From a checkpoint of a small mixture-of-experts model trained on Wikipedia: 44.1M parameters, 3 picks a token.
Below are experts of layer 5 (counted from 0) of a mixture-of-experts language model. Rows are named up (a neuron's input weights, with its number), down (a neuron's output weights, with its number) and show model dimensions 0-63. Each number is 500 + 25 x the weight over its row's rms, rounded and kept within 0 to 999. Numbers have three digits each.
Before each expert's rows: "mostly gets" lists some tokens that are sent to it at least half of the time. This comes from a sample of Wikipedia text that the model never trained on.

# expert 25
mostly gets: " New", " one", "/", " South", " North", " West"
up0:504520502501554511546554466515508480502522540535493511488508490503454505490457543500526467509517497457477510502520510509527523560510526515508528506457528535442516511503493505528482501517451489
down0:485503504477531466486534529537515456500494513451505527537512485519497524488523516496507476506489468483488504509510482562511475490485517473469494550535509502542490455500522493469535473510502481
up1:526458486501504516482539466462478484493530499510504508528516499487468539494512492494508529519480547428534492496478505517498476512490492477509548502497529547510523499514499503555502476518478535
down1:524480512537509523472518482550472466559458499475505499480489505505481498500505476502517501489494512517456539520505524486502497491465493469558493449488502475517488497542464497497513469478486514
up2:460489477518532461498528518506440543467484478480456506500488494467480506548493502518520502464517508519505454461510496512535474508519461529501495417500497518525477486440511511500503489530478445
down2:506489504518482490496485525503509502551485496525469529493548521541437479557495483539489514491510468502517514551490441488549499488528524527515532464473499514502492470489522521470529475522462467
up3:491496505497518540504492532483506511496484504492513509500517499517502515499522515478460516513523497473555458491491484467526538536532510517556521525538503524497490528467496516500505480466495505
down3:509474472461530458470473505505455489490528481483485547505492510459506482487485507528520473508537489522517495463493500474525515497536498496532512515481503491514495516478515487463496536500510480
up4:540475531480494490560481519517495493503521497491562458484462525475493485497506458498523501470504447461507531446492451473526520452528480486510471484476502474490478514457500476508513507486495507
down4:506496516496505471515524451475479490457501487489454491486454482504486505534481561506511547504505458555543486500486496523484525481515500525487497548534549533488500501498445450494472520501519488

# expert 1
mostly gets: " January", " April", " December", " September", " November", " June"
up0:527466467472478519525493505498517483465476530482508452475507528560470469519479461512473446504439510510483469501430507493513475484501491520501502466498481485505513523545552502493499531515494486
down0:512547499487474483447478513483533520483483480486451489522523476494502532482518498524470483488475512531507532525502510510500489524487514514545466471533511510451546526484541486534501500477483480
up1:506521541526506497484502514500516473486514485505495498490524447471512524528484494498480482525500557464475534475506531509503520502507490535487532497561478501473495492511514532490542466485564531
down1:499496494492478525473516505513477461486457505503515500521524565501455530490459503489541511480471501509505479500517445462489479458483491480536515512510526477499501489483516465449469497509477528
up2:537497491507533472504467509500501535485519531491495490510493489475558519505521501524529486501490515471513535528532519528501568515442467486503503536466494520466479546483480495527523508527520532
down2:504491490518535456523533520504517486465504479491513497503507471442482469486506505523489489476528549528534479490501497509546471534542514463449474488537474516534505539517513498529525510437474530
up3:517525515524466500469481437494493530480553474485499458476470489497520529502535524448505455492509495508557505476537490475524542528525493511507514474515465529497484468549498549536446441480481541
down3:501486564461517477525512476503460457501515446518503516514461554506531498510502506514514511516505492485525487442514504510530499508549495486497543468530518500516511502529515476497500488447495491
up4:504505500477559500488493489496519520484507505528499471498507528474505477493541470517544511499506523466513500484530523504529507469472520538524516524486514537494516470530527512458471475551476513
down4:462512506492540523521511476482477521530546485505524498475475537514478535484513525554501492507479495487495452499525491552494524493490510488511474522482483478512484507484465518546504491476544502

# expert 16
mostly gets: " have", " has", " had", " would", " not", " can"
up1:463491493514511495488501515485526553508510500468473478535503500528492528485502470472505491506508534548480511520531496527498490575492538557500475495477514522532489476505503544504474479475536565
down1:487515540521500513500533487583498491477526487498488493470496479475478531490510478548463487487501501473530491470477512474465515500479477543501480434520468494510489502491502513508526489508512509
up2:537431516532544501475463527481536494524539499499509486519468522521481464483503485483549468488502516515540506508567490497499489493514527511504531517558514504506504529507500490560486500459528463
down2:532487535511488493511490542525485506513528507462512485477486470521500516491443486500504528503502486491449485476496527522452449500510506524495468471506495519470468503479504520462506498514483499
up3:490482485470501515524509462458493489519511507520513519491514519502488482519472516507523494449482484483502486505527517449494464509472523487509474488509541479537488474505488487535497522512530488
down3:463529464492514471481516532507484485521506503545500505464475525485534477531557484442482492494421493511555556479466506488518466462488480506483515444480544513527439429486496508530537508513481534
up4:478515457547515506497474534504473504500558489506510460551493506516483478472482491509478514496534533467464463437448524504495510464517513512470504497510485460501493518504489510502554521516485513
down4:505507482533455493488534521479522484484505521474480481508495486500539484499465476498486492516523502464531508561469468500489541496519546471491529423490492487509487470530515508552523547519493516
up5:462496440508457491510437485499501527495470535490517457504506516501473499515480524503535532486504488485518511488478473484535537479516511550496480456524483492499471522546493462505537520515460496
down5:493483480515466488506492462512457517498449518544489511504506527498505525478495485481484517504462501467503507534459471511465555520516487497511495499491502519443546459531468518509503533503510503

# expert 10
mostly gets: " Votes", " List", " %", " Candidate", " Result", " †"
up5:481489520498507514541473529527472526480511497527504481511483501475493493493521474500492542549515545467482450483501507510520488521523515462534477491461542496527491522489454528478510470512480493
down5:518501510500494511491485484471499503513504517501540488471457483468525513484520533498506490514474498514518543475471531516542553473485525503542489487468527431560529537511448474469504513528476483
up6:513517467482508562473489509501500508501502507473545530511487487509503486552506506464482502511481477508500542542546476477528500481511533494516502535512519507507512456477518483512531500521569505
down6:515482492490455550472490548510505521513437473525550537502498482529490482518532504490512454505520486554468511537487504477467475506507525508510503471469472464509518532495511515532486520539566473
up7:478504508492490512524500525489481493468492461473470560503463491507524485530466498475463502540490535466485436467498479554504512496497497490479513527495488514495499501471530494526536535491471502
down7:516444490512491507449509483531473527510439480514496476478460519472501503514500474464510482487525485484494480482515498542510505437549453498504486478493532501471495476535476467536466497454526505
up8:469471503456524486488517515547527481492523490543503480487513502457518534506508491496517466500473503518492463489532572552487516532517531515455500479497516495501500496523462511547498455499471484
down8:488517504473509509544478522500512490497520523493492536480563476503505508498516506530511483511486518541506538488509486519508491509486504532509513520519489506584443489475561535527514514481488531
up9:493506480543471471540518528488504522514474518499519449509507535519502481508471463552542518502490470483431508513484448521497495490497515553518538525490487488514461513484538491508527499448486493
down9:518523545544501526519483480481542507497527525507555489500473477463491478525516517480482504514523528465482481481482503484508461518488476448508501498508492509514486494492467511470516453432477512

# expert 8
mostly gets: " \"", "==", "===", " ==", "\".", " ("
up5:464545533502501563509492508529496471468530508483478450521495487481502553469523479504486468521460508501498497511490532530489485503493462497516509509477491527503472510498529523514428495517483520
down5:498493477458480494510482547461540514481472483472466465519472509496538473437493516467531508481481507526495525509501515528492515509490508504511496539486462488468523489480531528477456503465479481
up6:523499480458480546513506506516467547530551452473487540531460503498456490486520556492479494516512499487492529502518570509477498523486519496516514505545499466470501499540498499503569532457529480
down6:493497507496440541524498475483488499526503507466511484492496521472515493453496492476454501551531512504534505529477535531511483508523502450515501517505463483507487496523506452485544506507519535
up7:507558472492486521491555585515496538502467512529504490538515497516475462516456499506475507531503537493506479555511485479500507487503489471470508525486491554521529474514523514473510471469489478
down7:524499537471507530475507493465474483503473526461510517473460525446492532548516490492506486493541489529503461488506473519511512477521463510499507494497506503472500543483489479489516444525529493
up8:509539485495482450502498466485512536461490506522521531511522519498465512530521555484533536501484450505491546494503514502480504494507482467544504512534504490526502486533481487508487480541514450
down8:486535511513499489503475490498510521495506517492480511491487495468563455518513486510530513549505560477499482500540465499470511485538504499510509496511496488524520506519481511546514533491463547
up9:519529485504529534503446513492494522522510507502491518493518490494491464478507484512524507477513479452524492496510489456498495510527489500444534485500541499500512506509512501484473531510524487
down9:458474525463526482517515503532498496526516509490503510529501503536507534566489540490480471475510516478491500505511513536486475498493497517478484517469530499475478501493507457500498500521516477

# expert 24
mostly gets: " St", " c", " p", " Dr", " d", "p"
up0:512442468492526496482521473487542470533463473535520470474505517476489543540488509485487466491544481517492502425531447505554472557486457464470527522507499524501497525471486478514488515558493503
down0:515463509508492506504522511466534514494490445504479494500477476531487524490474537452514514511519508485494467527475499509494487515528521503476494498522481496517523573437476512532471498503557459
up1:438518518457517491514502530555490521499531499458485462519481483514505518454475508496534497467464479472494523535484507512501485500516487539495511488486514473483506509508494516506477487485488504
down1:472499478530485480530543546520511497510501496477477498493472525537482526494482468498505464483475487495546473445517481526502490512493501523501523499457501491530470502494500529518463500493482514
up2:480471517488499479518483502476497541511488477487521575548532502493522496517478531469485503506478451461505506478532497474513461486471484497525466482508509512472458524491525480508526487458536500
down2:517489534494527462514490468503466529539502511471497519474563500500554537489455521467519518451489451533469516494494496506504505504452508492518533531510514528476541545478528449486485537514510449
up3:487466527521454506476572478519548499528498525512481517484463487515517493487531519496493475434450514466525497492488477513515522492482507544458497523483446469496494477533491499460491499519498483
down3:487476521502489452467509486470483531529493515508503515498464488459472488549471471492465543480501536443466531464480488549477516534494497478471495467486509544551527516524510506512525533518525514
up4:540504499486552498501543484543514491490495487485493475508467489470506541498459524483449489474515477478495472569504532505483500530486479489532502468465456529474464500465484509492506517491490516
down4:490535489499487491507518512516507502511500537496514448508508553518514546468497502494485486500489498506468514488495482494491469518529484509513469490552513528466516482519496543503484482520502534

# expert 4
mostly gets: " University", " States", " School", " American", "American", " International"
up0:496518540478502488479509496555489494495513493513491535492490551510521495484544496542520466526475480461476522491493491454469534505536496506505430490511490500504500483483490513516499480488488502
down0:505496538465481492495482497484461475499507455498439506456488533536490533514502531479546498503535498478484491482440459478491524510512521496545470510510505532507482460497504488463488506478485490
up1:537485459485471501493522489480487517486499481528502478489481458528499522498502528555520502487495448452530516527523508544495522494525530471495486488520488529510487524543515481551525503497472479
down1:516514469530520513464529536475520499520442483437498535476555507512511492495504501513506479481486508527516549502508451533523520490507526493494517501512458480511506534507567515492479495513510508
up2:495481487492526473491479495510495517461491519510495486516468519446544536497480489520490481538469552498542559536475505482508493468508502501512484493453527493519512471502465469509500471449499518
down2:482496495485491524455520488477496464515533509499495509524502469558505536517513510490518489496500542507500466519529495515501545539521498509497496485513454492503498519479518517462448479534489477
up3:488506508492501503503506491535503503537489496531513494490507493495515525468454517504502526476502475544510501499472489527467538498528506508491482499497511494509510505473508508487525452481540470
down3:489494479506511505491523481499513505504517499513473480484461494516465489473542483488462518453515493464503520444518499470525460497519518470477479563498509494475487559426507508535503544479551472
up4:489491471532488532489463515548526494526530489452458549507501524534536472499556495511492562458549588492518535490557492515485462477518496489463464531528495458465498472541534516557505506498533506
down4:575483502481530495475498505465537465482446503497496536530487524483530493495429507560486546455469497486481523518550506519486507500483541503501512478521470464495493514502500468492468541494513501

# expert 27
mostly gets: " novel", " book", " song", " story", " album", " coast"
up5:481481507520502447519500489494477505514469456500511495511453485502503493543529506509490512466509448494478523483493500457495487497524512468484510504519450493454513481499506523496540462494502505
down5:524462465498470535559517496468527474500492508536513519466519518488500503483512494532538522488504551489488500475484446484495507496492506487470492529509487461510511506531481487499522507457491493
up6:494568486531507488461459518543499517479534517523519464452477457536501498482518520477489532507479477518478518518516519481516485489528535491551531491454539469471501521456494463468482534490490509
down6:460547504505518527479492523522491525490494511500546516503470501551527464479520469491463532466503489470455447480501513500501473515487502455517523514467531490525484521472489451482487465502530490
up7:494496485505524512491468508488474500484470522501482467479498507493478467491491472502500502519475539499489511483447509548453496506467481444481525500499543492487477440553537465525503541521492509
down7:526533529532572490475488521471505491468519530510502464548481480505530505502514528493476527519499505480503512488505514476498496552509524501519538506486504489493473551499506459556531505489498479
up8:554518490473494502447495513524553476520472487485484532515525515505485477488487524499519516526486527487492490512510509500478513549478500531516525483553509525520487512505535580537477522548487505
down8:537470528510530528502434508496490480527484477485511529526487491515489478499545490506482471521476477505511487542492476474491476508482513495510526504443490473458526480495499473475500502524484531
up9:526507486543477486528495525508455535458479518545476507492486502521514463531495458519491497495526485479498503507510476510513509487495507474484475510511508464485490478462523499543501472463543534
down9:500458474523531491497523525497538529519489482507518492469527517474523481531486527481494500504486486485521545492484487499502453487558487490498497522515498548529526520504524501523525514495484539

# expert 15
mostly gets: "\n", "See", "      ", " DNF", "    ", "loan"
up5:495495515510548501532512504546467539442511502538518504535526493507499519489477501480501517514529481501519482523547473514526475480532513511532495493488511509501479453506528520490446476531521544
down5:523487510483469485437506470528501467531521513505477481502513493488522473490498505506529461527491477517503547493481472510508549551511465478485488530430469467502486487515516463468515502488474502
up6:459497548506521502485530506494468502510530519526496496525484492532470511526495427472509486511499504477518513514504511519475488474475492538522518514501499530478497505460476507496500467490462523
down6:469526477466522520474525500528506500550496534479488495466501481512492507510501492508511506510536531540490495534522510507506476463485482510483479502546487460533470569465517457485503537533546503
up7:506549498480515577517486501529504516519487512481514513591538477522490491500445548478507487540489487479525537454473532506543486487527498471516561482499524506485486495514479505505496496543479511
down7:515524440476505502531477470479474501481491487504512526463499520480495499499495518479498518482516498490545505505540490470512490509504484459505482519447510492526520544515495503531473439523491482
up8:467447486501551511501522470564510499517505410501547520474467486514513463518462528487510510480501512506489543578506512469538530511487526518527512487519538487458468496456458490504503525490543513
down8:509505501515526480530490481509547474471497466460515507523508499518469479478403537530510479470508504485477524510499486481524534521497478510514488443537517485493465530550480492488498489548471501
up9:526457497476510494482506481478514468500529522513476492481504532514519487500506488523544489465505505492474536433482509592486501500525490518524469550503475532486508496512503498427499499465452467
down9:514456528492516526564484455549471471535473495483537541480487489512514524527535514503505497502520494474519504549503530495495517508424457514485533463560501500470515502518480470533440468531539460

# expert 17
mostly gets: "),", ",", "\",", " de", "ibn", " 3,"
up0:481545512532514498479477509537489519483507465440514486479480510483524557510508479480526499496509478516494473474494499468490485501486464567462494509533484508505476507492541520490477488461535450
down0:542500495485536488489481498496496506536512505521525509466462530466506524499496510491470481439539479537496539544549492533456508499503502443501520480467523508468505502489502513428496490499503448
up1:526512473502509558526472501516495512464522515484503496541506490466510519464516507476542446519504489479494487497479533541458526507486509486495480489468502517530507508460556495491520473510513524
down1:520492559494450483441502492522512442528466508483526492482462497512537494482539511508458506526459483563518450483509525458501476471455498511556506457483476471506489508505525475469473479518569489
up2:494480475506481443514497489468488503484508521530465481506504502495526508453476514477505483526506497545524542502500504491539473493534558487540495500501471527466460513481514566505510519490495494
down2:496492504447531503489533509514500501499459508521546533511503529514458532545530544492518477527460515468516467499520524494477503530450475531472460487520492484501543460514485453496494446483523478
up3:538501545492486503483522527466458517499552462504520460500476477487491473499501476515532514476499452479495509484539494480534464536544495478502502467496471502545517512498534536505472494469492490
down3:475489466496504479496518473533550485505480520536501520471532502531450507509520493540484491460505481501483481478466506475510505478479448528534535489515502514530485447495481487478519473490494528
up4:473501545523506519479503497500482506476492498562534509487517512534500523531514513521476491510513510521475521466489458463514499471520518509474500473487511557500476479480498546444500507489517466
down4:527517503511483547537478525496538509504495514519552547455538547496527456482495483494509480496517530499490493520513517533494507503483540504484497522530463502456496525567501510487492504479518513

# expert 30
mostly gets: " /", " services", " films", " music", " units", " songs"
up1:464503506493484526501490502489487515514464536530548498495474518434552504492475483504501510521479474462480525510517479497539560524536459520509529511536499514523496510506486520503471512511528505
down1:510499526493501499483512509511549504506443536537508517515515482505489526469558468546494523528470506524498487505493447536514534537491500495471526504528511443517490488484506486530436500500512524
up2:474503494514519512485521470494511471529473506517538502510530545471531508492513453471481469519502511523498504506516539492505493515533485538505456484492433510507463462524501490523533503518526505
down2:508539536482518489487488521520489487541499540451519506530512513483517495495511519489434486509510502532487493483489509495503498483501481496544467504481495537474518469526453432492486498472493508
up3:480528513494518499511522540538520490501550490536512482528476457519490506499492535482510486541467522475475478495504554521484490463533511494477549538524512529468490482473484510482503521518469483
down3:480482466508495483500501460486516457514496498478477446514471487509476499494463486513526567512486458529487497528504488544505497475493445484522518516471471558499521501506482447474534542467488513
up4:491507534533530459478515504533482510501506473502507492532471554529528478480499500496506517516488501505470459513459468514533498486485470509477555556521475524493491517470502528498487515535473493
down4:455491519482518467498541514529500496464493482514494512550569540529479517502498502470512515449518481528499474495523481453511456484530489511499486524552481483483609522493502541454532468509495483
up5:465474525510528491467511555519498504518514535477481507486519525482546456482515482474463479513489517519481539513493513476481489491496491562486531534480491450550503488529556569488516484520487473
down5:492527491516498518501477456479521498475476525514469528477526518475521495465523517475493496501519487549516486525506528483532502485485518509465500481509475496523511506498458457526502510504528524

# expert 14
mostly gets: " was", " is", " been", " became", " being", " located"
up5:483482506439507535504491486513536467530517518505532533478502484456515475461509520510509487531500499512531470508490478537522526511490509540488479535528502510460527500543516527473542515516484494
down5:470474500483486490487498488506496509476460500502539550510503475497543528506474503482452530452507519524524481516513526540487520474487507494484490503489513516503522498511495507480528495468497518
up6:517552509462536537503480507520458536495487522503534491510526516482503534537482482509512506502528505480530484508499517528495529480489474453441500483557513502516530509515508501508540465461517480
down6:433486465518530506523509500470520464504520507507476550531464512495471548502476515480479511523481484529512545545498505500494467481503510537458543494523481523499544492486490507515509531516509521
up7:546500502474459453485526492467494560482464468501478524530506493496471523468503529472496502520507464507531505536543467491513522498482485481551510443499535468454472495453498485461492496477532512
down7:513479513495535495481509535452515508508519514455522493538522470480483515518488494525511482510557516535500531527470493506491524539455505525542496508509455495486531565515515497496474462471529517
up8:521440532446513497501483531473500538515502518525479486519503498520474498514464490543518496517496490453513501470511483501486546500542503543477522505498517531505495497475488507543489483475445457
down8:494511496509567471520464498490470515496525512497532523523516530534512492448463459498510505503495508471490497480536505510492526510492505498528539498486533484504527476504503485534464501444500498
up9:515534462480508554509476486492467472503512525508494514507443536490511526492518489470489447514495494531506487488510506477513480456482485515524505494474518513446509527500472500495472512478528514
down9:496545509500508486458546443520521475539479486497527530515513502506538523466491465455505494489494467534483553488499525481492536505493472519522448467485515499450522533489532536513498491505487465

# expert 9
mostly gets: "–19", " 2019", " 2024", " 2014", " 2013", " 2017"
up0:511503517510513525551484475521478476464512513508492488510519505515476510570489489505468480550470494501530490463536446484508468503493512486513527513483515514490507513526546532518498465499479524
down0:490480489489470457481476531504488499477493509487499503488506488529534499497488539502517527520504510495492533547483525507507500487461532523472501540540513489449494500566505525469456541487489432
up1:477489506484444494501527527493492496500458477474473501519478514475571471522511526460549466544505496475528498561503455525520514487490490485490504534460514477532476495530527500487495491538555460
down1:531538495524494512508481530471540502499489499471464523439462553442474531511482546522467485501496526501512537503469496476472477461520523545498476475500482509474549468515511498521534496459496505
up2:467536505534461536514526492498506501518526470546519498503468532450498511546494557450499514481524516506492543472458545468507492512494532463522473540493467532495528488477547478484472473483489481
down2:496484494469476496522521511484490532477513485466471501514487499528499545449494495499539499530476485519466506507528476486469492517517473538537465533478485441499509457500527499455480525485533481
up3:534494454491455541532499539478488476479498519479502537550478481498507470483522487468531535497547451459475462473527526513495500481427537505467522529494533560526494477496516476507495531479521496
down3:466505502490482525491494436518526525516530484533499465468462483528531498527496465523523532484485509509494529478489517493513429526497473477499485489502486496481478492526534541483484488467495544
up4:500462505468531485490501532485496539464478546526512584479497491512501492508491513478495536472510494470490480523491512455510483490495535543500504473487485505509501489477496498509485498469498472
down4:498457497498509520476493499466468509482506494521480459495477502478493445461533471476513509447523505466534500486524512524509503495513470504515517501465415457503525472495432471520516510523544468

# expert 13
mostly gets: " and", " or", " but", " &", "\",", " et"
up1:467516535457556520488514511501524518497515510469492502521491497457474483509450507564505467481529502488493507571530514489519469483489496502483492477489447520495473479472518501467509503475526547
down1:512470527509527512480481527520526489514520492506452425488501488545498531480486550482467519520485510494473476499570548520500474483522494475502499504467474496487461531498479525495513485489475500
up2:516479528469520451506503474512481510513509478509501497468520474504445511484450499508480517447492498497522525498508444517486513494505468490480522486488474504526472491494498486494500473465474467
down2:489511497456500504516524579527513489513521491469516485472501524482527541520498507505523471515542505454503463470441538494496508515473470465555516521484498470508503483486449531525467501498500461
up3:523525531493512530496530510519515475479506516492529474498500482510473478499518530516478519475491501518526511526490486512506486519483502489475532489485485488517487463438533498510527518502476520
down3:512519499517499502461478514485543476504516480512498509529496507448480483481441465513493486499473501492527547507500476491569527526534507510475488506532467512473491498510476515484510528509480474
up4:516441506518492482481535514494489488504485505531493505500520522502463529483546494518525470518521545494490476480536467520518529527479486515486504502513497505461508506515482455517517497486492497
down4:491537476497507512475500466488535544506519524510538454514487476526538477542452483501451532484500460515486495505498498501499496449524526499503511526463490507562461453434533460476498450472478507
up5:485506522474502470473540520510491485538541537548487508488516473471488479490509497471503541472515504477488510481493505509514543535478514498514486501448491533514543496504508484510520477465503528
down5:541481524535555512558491535521502518530479486503513468484497516511507504511437519527464498502525487457502502511536524488496467488509486501516457541515488494476500532485530472506484485513510510

# expert 20
mostly gets: " when", " where", " but", " that", " which", " these"
up1:555491515502491531517546495528513511492516538482467549502490506499511507536494530459552498502494519476522474491487510524487516485518487500434484516481535500509464532548466557513496475501512517
down1:520533516504469477476452499477471493552509443461510499517505534490515501456508528494472503506421501506487525503508486482463486478502474492470469519477527502495501449476509492464503495512494509
up2:451479501510449481518494500510448535519520492544489484531510495523494479484546504494514486483530531520492484501524477457463563456484521486519540514476493517458501493517472491537515543456517503
down2:483497490511506490515483518490420492526508467530523451468543495546510513485514511508548493540472504473474497452471478508499551462489511491474527525510513486538506515476494506492478501488521506
up3:485469489472534509487497508507471472491536452532524503515499488483487500486504552500532522497437514539511487510504500504527504518525496498502466493505512531459506493485557494527493542491489458
down3:456505533480479488513486486523475531516503477475514509493434510490542559494488508500530477513466500514528514475516510512498516527535510517505519501462538503485525489495511493525507507480526499
up4:471485488551489519504510508493566534456517501510513482480517509509469497500531508498490563477473519500499470491492534519487486455466485521489478532468493499459533483527483524525508497476498525
down4:478517476485506495528474511514510461547509483490567511503528483473456515544495489466475486514507493500493521542478492512488498461455512536480505483500486531468504451481521479514495493475461484
up5:496516519521448487497529498501514484452460504502505473488485472542502523530516499457525484502512458530503458495519524529518487494523485472493455505557505502486535481515503480516496477541505490
down5:523508519506517476500456513495476531457496504475524468452485488506561486490535438474465547534560465499495523504483499515494502509504493518487534448470504496492466481452490478482506542532512523

# expert 26
mostly gets: " anti", "pre", " Tri", " Ne", "Co", " Hi"
up5:507489499530443463470498525485534488466486516538488560465509517511511481522498492484479508553507519503524520479522473498482470537482505525492522477505492567497487500505537507485511492557508512
down5:507467527517492465518545489483510507485521524532497495512533503508548536511516473519469478495524542518523491464525510485533549494489492542510475480487525498509496483469453478458451501516468469
up6:490521474531470501473498489564475529514480522474549504519495509513508494461473539475485500534517498507513484510545451484511516545463495483539521528474529514501504460501516508543508501486506505
down6:489511478489505521465503469504509509538514522493521513523513482460484500532495488510498502475532501536482528465523542506493497498503534490537521506505513495491503495550502498507540493490465489
up7:507463460472496491482505529528538533458485494479477502511520477467523484484514494505505485486508499494526530498523477476516467541484526474466473532483548487530508543535494465455516459515501481
down7:548470478519481447533480526489508520487489502449545500500529496452481466512495514517515520464514490510511533521528430488518500520465532436482494537473453487494498503550499476486497519514530479
up8:544520539522457534472481507531480508498477488494530465471544527498474487558544498481505487477421517515514536480548493498478512522537500512530501500525481515483507466476493507518508475543500520
down8:524550533558514531493524541487527507463477496489524459468495511494509498479500488503509529529504470541464478518510499497427582516482523501533509526502497512492531493505489508491512481482524528
up9:485471495489513479510523440548548508489549493487479535521517544475548494473519531500518512540518487468509473513537470516491502543487483532475515513502476503494478509516465466497494507502489476
down9:478500501499526500517523508486518515508501518473504517534511490503496538476418543483497480517496486529499454520504541511485516470482486517515525485526519466490506453518488523506500471519515489

# expert 29
mostly gets: "ó", "á", "и", "é", "ül", "č"
up1:520497486524500509490496535510506506519466472477483506462540494525498484505502492489524530561478522535486564476521478522495475453466468509505484490488519499502499490542504472443537505534512448
down1:518486512507521478496490523562555505504485462468462516460559482540509508466477483518511489476493471496492504516480495495538483505481505513537486520490501490502510494533525451502466535505505451
up2:491518509539459524466523507511489503489521532537538486490512457471518504482460504507482496512516495544500477485507538464527527507501572463531470482496506462537511511527514475467551516520473504
down2:507474536523509498463459499509529479484494492505496466494495529535487507471505477483474521524522513495491504515490507445469492482527498509473466490489536437520490502495501532444526530509509460
up3:496476517445544539492523496438499539514480485522511503470482524510525521507471477497482521537499563513551490478481510450527490510508515474496524484473504525492528509492501551463506492551499525
down3:516482487467473469500489498523524495493486513516516496485546543489519489525521484527542492519488519512494444500459463484478449518497508492493512512461500482523530549516479503481461562497509493
up4:515488490505457488519474510510559525465506478498463440465541508499491477483466503488561485473471518474533472466479482508502492495504506500413462515515526494521479461485510442550503479489512486
down4:445486532476554491542465477544521559521465489461552464494523516512490508485455468470557527520548527487535473472516500488474485503529488458483494520495491489533465529508507491480494447491495487
up5:499528512458508484474505467490540531477492496517497514489471493509453474497513534522475471557528487488510509486466460477487526485493479480530525517477510484469520539555552495520526496463530505
down5:505477472482484446498506493486496480506485521530497485497452517468454517502524488566493491528516507497528504468516528496535491474507445462541484515505495471515545501490513480502491531490482488